Experts of a small language model: 13.1M parameters, 507M tokens.
Below are experts of layer 5 (counted from 0) of a mixture-of-experts language model. Rows are named router (the router's row for the expert), up (a neuron's input weights, with its number) and show model dimensions 0-95. Each number is 500 + 25 x the weight over its row's rms, rounded and kept within 0 to 999. Numbers have three digits each.
After each expert's rows: a language model's description of what the expert responds to. This comes from a sample of Wikipedia text that the model never trained on.

# expert 38
router:466488474470472517493500531543497515533533465468523504466518533517452453453495466508521501529508529533516496550458508478511538458503504528501520526483549522529463518515492462490503510486479506538511465513478501473476468515514514497522502462502521504498494476475481562487497485481503504517
up9:489519440507532499501525505448482504495483475467540517494511507500517490507476507471536494490499519500504514524520534487474534499474478511532506462500519554500529499491507539496513501506510459483487493478459551501505438502473468511463511502551517442488490546518497534491504448512495538483
It responds to: Percent and demographic nouns. Percent signs after numbers and population nouns in census-style text: "14.1%", children, households, residents, population, closing parentheses after units.

# expert 61
router:507496519482539529548524549526459532526492502441507502516504520482444485530474533508505475564508507485519496500531515489511476505494499488515496534525505493472482524503456519522520489448470473471478486515468513487470531500502471497522460516459522500502487524512474536489461479505489537470
up7:512492501498454504451505449458538499502505522456455511508524544524478498498496526484559468526498470466499506529469517517519469480514468469456470507534543544521539487512460512526495465482463491500499471520516510509494522484519499507489518505512533526495512533476508496539466493496479487521
It responds to: Biographical verbs and prepositions. Prepositions and commas after biography or plot verbs, such as "married to", "died of", "friendship with", and plot verbs like tells, learns, says.

# expert 35
router:509480511477492441481512497522505479485486526487544534498492466452540526543448473523491508495512477504475518526533511505508545454463479531538474522476489536494508463536524473493519483491509507536468462513537480498472522482491521533502494473534518529508484487517514506502480453490508466472
up3:483467484500495570467512510503492472543480503474508512478488502432492515502468474505475516495508526503514518474497520479513464489522487560554528486470544525486505505463491517522509523520505530513521476505467532459487479504501508496442499505476516512461497486476457491488489532472530548500
It responds to: Inner number digits. Digits in the middle of decimal numbers, mostly coordinates after ﻿ / ﻿, plus percentages, areas, times and other statistics, e.g. 170.08917, 22.0%.

# expert 49
router:472485486499479505527510501488535547515484495522509505517485496484461483476529523560475473475541504523482476449547484524477477488544483458475492480502526509537543506503474499486511534480496484514536473451497500509534529548512474546482492527523491489511499474466456487512514541485492487476
up12:498466495503528532481485486493517521458488498496528497460478520507494459548513483486503511518509520507504453561500559506481533482504524497479480504488453514535446522485459473500535495504486488483468514516448501505522531482497478516571511526489534486502438514519494510510491527494485501493
It responds to: Table header and structure. Structural tokens in wiki tables, such as the period in "No.", column headers like Title, Country and Turnout, closing quotes, and table separator rows.

# expert 33
router:463530514458510531555517477512484528444479499496466501483488479471446490544461528513485469514486447474497471495542518521476490549485497513470475499503465521500504486504471548534481534528508461476514522498476521498528511504478505515476497500465490479476496512523482493490550537506499513510
up9:523530489488506543492510474469472490505509480512555522445504504469517529441534547513521442526486468518485493485491461487496556473487492509465497530472481522507507505492531497507516472511537492506509494515460509503488469473465474523485502486528454510484515497463517513491536519494551524494
It responds to: Prepositions before noun phrases. Prepositions introducing noun phrases, especially of, for, by, during, after, including headings like Medals by sport and Results by county.

# expert 57
router:587480522493499504467478498532526466490467493527526491534467496482512500452502485501473544520512483493484472495530497528517540467519466522494504526478450521503484468514551459498533510477516528524461516526498474526509503523487497541473495516502488512504493528458506493512539488457478494483
up0:506505501526522531500456531504518547488502521473467486461505500496441481496524506449522513487495518481504458530521532478482489493520486494562497499454502501534525499485492424508529535494483505486527513556525529478514500461516527501528502556494455487491508494489494503484501497475472522500
It responds to: Digits in tables and scores. Digits and spaces inside table cells: game scores like 102–64, measurements, vote counts, and asteroid discovery tables with MPC, LINEAR, Socorro.

# expert 12
router:490515501479505527523538516477485484474509496508466503489488513511490511429494482507555477515514445503485491515466516518460525518502495525515549519543453496522472509498554532547471497465479520518522513442494512548522514517458471499466496509483497501485486504489486520481490467517521465521
up10:472469522501449496526526532523486467511501499519506551492473504523503484514495542563495491528498432493511499514491480509477485487460485473506464503437470501494471495445458457514527505510489481493516548503505484477498480516529500522517544464513506488505510472525490459503512504504471536518
It responds to: Indefinite article an. The article an/An after verbs and prepositions, plus word starts like ad(miral), Bi(athlon), An(alytic), and the words per, most, the.

# expert 25
router:534484544479483462494524503505525537458492501487519544457476476458497486527497476509500520469526512495490495507505496558518553450481478506494486481466506542508497466542502468508518489474517457526502517509515483524454553515508474497476486508490489523467520539474551489529506500481518490481
up3:494543526484523462548524491554520469497479504464477509439515462512464473480495517479509505517496502522514519496496487516508548506470520500504424517481482504516450497499533484531498528504494540464448502488485511533515502499515450493513518529487494522450490520526488501481515521515511519531
It responds to: Digits in results tables. Digits in sports results and election tables, such as swim times 27.75 and 3:49.9, vote shares and points, plus table headers like Pts, Pld, Votes.

# expert 58
router:480464474481458497507518526543524491503544515502483503448504501487471537453498527490514538523518543501519489535492492491522512514486512500514497501497507444516540545492503510508518469509449507483481477436458522506503558460470514534515549477515490540497505494483493524511510511492494482528
up3:454506511511486492473515504526501529533474528532495508499526521497502474477538538494470519496483464497500450448528457490489460481514534491473510498465489475504535462487501498479484530469529494476523446501521514487483504517474499521460506493523491521508489479475461514520523531505524516586
It responds to: Work and media nouns. Nouns for creative works after the or his, such as film, album, song, series, episode, often in reviews and release details.

# expert 20
router:512522566485499467472506484523520476461532525507519518495531489472501511482492469520503481477498501518477501519475470505520451520489492488531521494480492449483509565492518492480499464465522487516489472459474518496512489537504468556488524540496492529531519460511532499492535541480552513494
up0:471487494540495488532521524480516532470508495501468519513500516475503491496529480486521520495489443490536500533485481500500508505464527478486492458553510463496492503489520544522505519555482500432504530434492511497476463461531510487477485486495497504487531495511517539495533433496521522501
It responds to: Body and direction nouns. Common short nouns and adverbs after an article or verb, like back, head, left, right, half, north, set, often in injury or position phrases.

# expert 48
router:481507536476590533537513516531467503455505519498488508465480482453466505547473516547499477518485491512497502512511502513503458479508489484504468474508494464479486526507481513524507513490494509481514486514506495485494537485454494548474497495508477486509483438526528509460552501514536524492
up9:512534493488467481480488451512549539487461541494494514525512522508517446510519493490500469480524547497493515500461495506524467482535446479478481490484502467525513504501478551497512534512540490504525453462511502514502550485504526468536468477498536465536528498489516483500538498515481502512
It responds to: Verb endings and prepositions. Verb-final pieces and prepositions coming right before an object, e.g. analy-ze, modern-ise, oppose, of, with, between, using.

# expert 8
router:497488526494473473494507492500510503493535507511487494461522527483446490499453491498490507461510496489471513537529522483525524449536501514481517459494521503499515541545481462523488491473450495528490512489511517538547538517502470505496466523538491488485522534456473514475572500476535490515
up5:503469458507510499480493460505492558476508509532501504506487503474497544467542530460502509514502527520509505565515486522482483501512498449508545489502518532472472478515503540473510480495495530505483436477479468512504515474463501490486479509533463561497483507491502471526553496506536510506
It responds to: Table header cells. Column-header words and row-closing pipes in wiki tables, especially election and sports tables: Votes, Candidate, Apps, GA, "Left office", ±%.

# expert 26
router:479510505483486511476496473469521461465527510496493475497510464496508504514460481489565483479520488503513480442439533512467520520460512508512522501470466476503511499465532495494467536522530485549530486534482493522541476527516526524485495504492504505534493494550494489525478513506545517449
up3:506518578480537476516475529486483496529555529491466537507489507491505479504498466519493529511484522489556512538487481495458507496487518495507509487522501520467498546518511503512512484415480514509503450479499477503519477522524504503498480520525479500492521475479502490518490528492515546436
It responds to: Word-initial consonant clusters. Opening consonant-cluster pieces of a split word after an article or preposition, such as fl(ames), sp, st, pl, cl, Pr(ussian).

# expert 1
router:513486448484507512472465527552515543527521500493465518492482533495452498504482488463514544536478517498494473501481508451530516496526500515477483537478519526486493534505484460497523472499507495513482482540505455469492440501514508530497558496506514483504507506544439521492493506511464522503
up7:471537453464448491513503491502457478534510534510500503500504483518515484484498536503503542516542493463487485498550479555461536489475511501478492468546498469456523467497525507500502481517497540476488482516537492482470495526491511455489473551488488457524513498533501494520504505472484481533
It responds to: Commas in running prose. Commas in running prose, including those ending clauses or lists and inside numbers, such as "10,000", "the date, identifying", "free will, guilt".

# expert 28
router:500469436505461466477495495496508467516525539503495513491529491510542486511482490487478483537475537506489508515528454496538470491532554487503531489457507461520495529531467491466542495472505473528487531528534517520469512515535508466538470491475493523520501483443481505531513505497502483501
up0:550535499481525482479478513504471540539486501493499490487522540492469495484484512552470511516516492489461476470544483462486512511519514531491516492475543499457526538470478527515538505526534498484498474509527527500523496499519508503530535467464463466493452461520488497484523492503465553484
It responds to: Plural and name endings. Word-final pieces ending in s, such as ers, ors, ians, in surnames, team names and plurals, e.g. Connors, Porsche, Davies.

# expert 24
router:502537470465489484506519458568497510525531503505517499488470535548483484516467489509532507470481524524464505483487503513535491446537480511465505507522514498513482490534485453475513505469492552532503485452507515498535475511507441508493493552513526479487509483472511493453510504523521504504
up0:468497520503513515481536531462469477481480500482450506470529513514538524511502503522525504467479533496494496562512486483516479524479512506481494467525509482501516510515517447520498509530517500467522516502463520539502526440530504490508517492466492481444462514447494523527510494479435518509
It responds to: Closing punctuation marks. Closing parentheses, quotes, brackets, commas and periods ending a term or list item, common in chemistry, math formulas and glossaries.

# expert 10
router:496511519543467490476511510545512471530552522535530485455476516464536477503508530512499492519517544502505483528501541471542509499482514510505497510459514460518552502461525508488486502514449467525496474450489485467490481455472507525512512509505528529504527487496504525459528516494504477532
up9:508460542508500521480482514512524487492522493499511509519506538446508478557501495465479526501499500483455484475503463518443492525485490484499496482541445518521512498517505488510531493515572500514531476520498539497465492566471492498494484523516509463512472470549499457489506506477481509504
It responds to: Abstract field nouns. Nouns naming fields, activities or domains after a, his, of or in, such as music, history, research, education.

# expert 19
router:528533537465491491494485482559533540509504503503490484511462464500540487487507453490477531496488534504501506532491472478518531468461495548528461509494521525489450467533539502493530514466490481508489492458487503510504515497494510484520516530482482476493537524485536457524522505540450480479
up0:516519509525499530516512515506526509524522477493540457473541492501517513506478510505516441488496511494503500491550539454563493496492498502513462506498507488525473535492502460503462462496483504479514543494507488516489467529500490482474508553521534447517515497571453474489489510513512463510
It responds to: Digits in prose numbers. Digits inside numbers in running text, often military unit numbers, crew counts and scores, such as 502nd, 26th Marines, 37 crew, plus spelled-out numbers like twelve.

# expert 9
router:505517505514505477538496487539490511465483511532455522488486512453513523533438507516521510533485501503519470481512525517498482526480551536435525504514486472472505536508499490482517512458469504517502463450485490470489542521481516540453513487521512497501485476513524555510506491466513525488
up0:530517482507494505498517517474465540525481465469451534506533478508497514545475467496477530490498472446488503474478500496470492478483488444470512513449501499531487499482507500505521496473556509515512471530543505491504505509559507549546522563496518490479492522476528511499505515505482485483
It responds to: Pronouns, adverbs, degree words. Object pronouns, adverbs and degree words mid-sentence, such as him, them, more, very, so, been, became, and -ally endings.

# expert 21
router:559511512451522534482491513518463506508473530531521488501535535542455527481456467506488531503493508510504527468505481513525516498519496470502468493462510516467485536513531475504494505516510490518519471426529520503525509546495537524500545501517477497477477506501529486454461476494479502504
up10:522489494449470491510491505481515534499468497456467519527514480523512477484517486450455520527490509477493471464533522456526539510488523494496517495517490476464548505490477514480509537546545491548478480494515490496516514492534516472532487518447486497451486489495486448499511500535491519471
It responds to: Hyphens, dashes, quotes, brackets. Joining punctuation inside compounds and opening marks: hyphens in home-and-away or COVID-19, en dashes in Egypt–Gaza, opening quotes, parentheses, slashes.

# expert 18
router:531510516486483473509476505530516487447507501485524489529474471521455474510472487518478520471495495463505527512529468479492528476546484456510478526526511552503524470553520520526485513455466473505507510483480463501529551526533487486477482510523496510518501525473551482526526482487491467471
up0:521486469491482496475526489501521505453480521504534488490523468515522445502523508480515498535516491503484428492513476522551550506497515519544479547483495433516503491502505532494517499470517517503484517474468518495527507499517499503488455520517547464523552481489503481501471514497456534489
It responds to: Numbers in table cells. First digits or spaces opening numeric table cells, such as fight records 28–1, years 1990, rankings and vote counts.

# expert 46
router:472519475464497507517561483532502479477490474507485517516496513520524507499468487505481515498514473468491491491478485497514488506518489534491522509475534464544459508491513505499552486445495490516548534484529537519536541538525499521479506483510542473436515453466522511502503486463534525518
up7:511443462487518498553480494498489503500494473500483535496509492494534544506493480462454515494502452530485489527497474546513532503498497460491491475501517512505536507543528452508489490506504512527463475513468505471508478535521499515517546467547455478516462498519495523509502505560465487480
It responds to: Pronouns and quantifiers. Clause-opening function words such as there, that, which, who, all, both, and number words one, two, three.

# expert 32
router:546507515488486487483438502533502510529536473521496529471467462508505474490519526490506504510484527489518487514548476451492526489488482528490478499503507532478516455477516498465466469468484513488526481491543495519481512525497555459496526500529468518463518537528542492552518473473490522504
up0:497486524471512511497524519452503510521476487503519487560508450490524549510552465544517484532511476479525504520505483476496480500509461530503471536495530489492535507502498507502518524526491507511499464469518467506511524514465476495476485498503509469464545494515456462554498556547503503476
It responds to: Digits in years. Single digits inside four-digit years after the century prefix, such as 18|7|7, 19|5|0s, 20|0|0, mostly in biographies and histories.

# expert 53
router:485504519493518529504500543506514489512537543537503488476522473464493469508496521523473468494516491489516530550496492487488490512507477495518466489450566448475479551488511465481460493462487458475471495486486508480490519485496483534475530529520488496522483530521519508488530565494537490521
up3:490517469540543508511463491506504518470536512530506521496516494510532519518486518503495509514532520527476400494465534483519453486500479503499493479516475463522499501506455485512505515451509508533519475496512494540488516522478515496522491510461514476470496472539469465483467503525551530493
It responds to: Activity verbs and roles. Verbs and nouns for actions, performances or jobs after pronouns or "to", in biographies and plots, such as sing, play, wrote, producer.

# expert 56
router:473477459550532529477480504457495502513507503495486503539546468546492504533533496516557494463502506525481527498468491505465496499484504537526532483506492526533498519546466496508498501455487483474457529543512488509481506471487467450492515504482482470493520528521483523503486459483507455521
up7:538526503474468540513550497488531524515494485507538491552511509508514479508480457524480490476495526529508483520523497492470553506492455524483474538513497470537475427526503504510484468513486490480521506478507505471536478510498470500506507454504458475516472493545453512518501499466512534504
It responds to: South Asian name syllables. Inner syllables of Indian, Persian and Arabic names and words, such as Mah|ab|harata, Bh, Raj, Khan, Raman|athan, Jal|and|har.

# expert 59
router:524492501466500481472487506542513504444499504511520505497490485484500510459478475527472517461503502510455499547537493531537534460506478542488491504475528522486516463517497528499510517461503517507496477511474479553521528532523462482517461485542490516467495545464532489495525496508545456476
up0:488488519508539482549542536529461510532484436504490517502518497485507491521474485472519487523501485490508512527525480504491571545493497524503491512516494491576476495480475464498518506466517476500504485501488489514542519487503503467478519525507539451468541485486489471515516508548466504475
It responds to: Sports statistic numbers. Leading digits of whole numbers in sports statistic tables, such as yards, comp–att–int, goals, points and records like 45–20–6.

# expert 11
router:495479504484485458519498474464487462519504530520494538479502502512554485494523483543499553483487454532485507550461469496528453496492541493510470481501519463488513459533492467564528492501492502482489476557506473523522530513474526493522478529528515488449497490502519506515497494507498512501
up7:497469510501541528474492497546499492513516500502530528534528514501487516492481523484513493554524504478545474521532456514486461504437489528481490453512518482484436468444537517473513537532489499458497477496537493480499488512492477525542514505501504479478518468471482495524509469479506505508
It responds to: Mid-word name pieces. Word pieces starting or inside proper names and foreign words, often place or historical names such as Caucasus, Auxerre, Plzeň, Turku.

# expert 7
router:476450438517535514467488505484545482527466482490487497520515489529479508553498474507544462536489517500482509461481490533466482510501508458524532487484499497488454489511548502535467490458482541505488526510504518528469550506504482526519507469511519468507542496483532490471481489480494499516
up7:478499515486508481498486514489526506458488460459475499512463457524517498548543503520555496529529531492500492515521485478522459539534506522495497520467502501536484474510497497451508505511504497490527517519495527509531526510471492537495506498462477546539452455498516495479531492484514572491
It responds to: East Asian name pieces. Word pieces inside romanized Japanese, Chinese and South Asian names, plus raw CJK bytes, such as Hiro-sh-ima, Fuk-uy-ama, Mas-ak-atsu.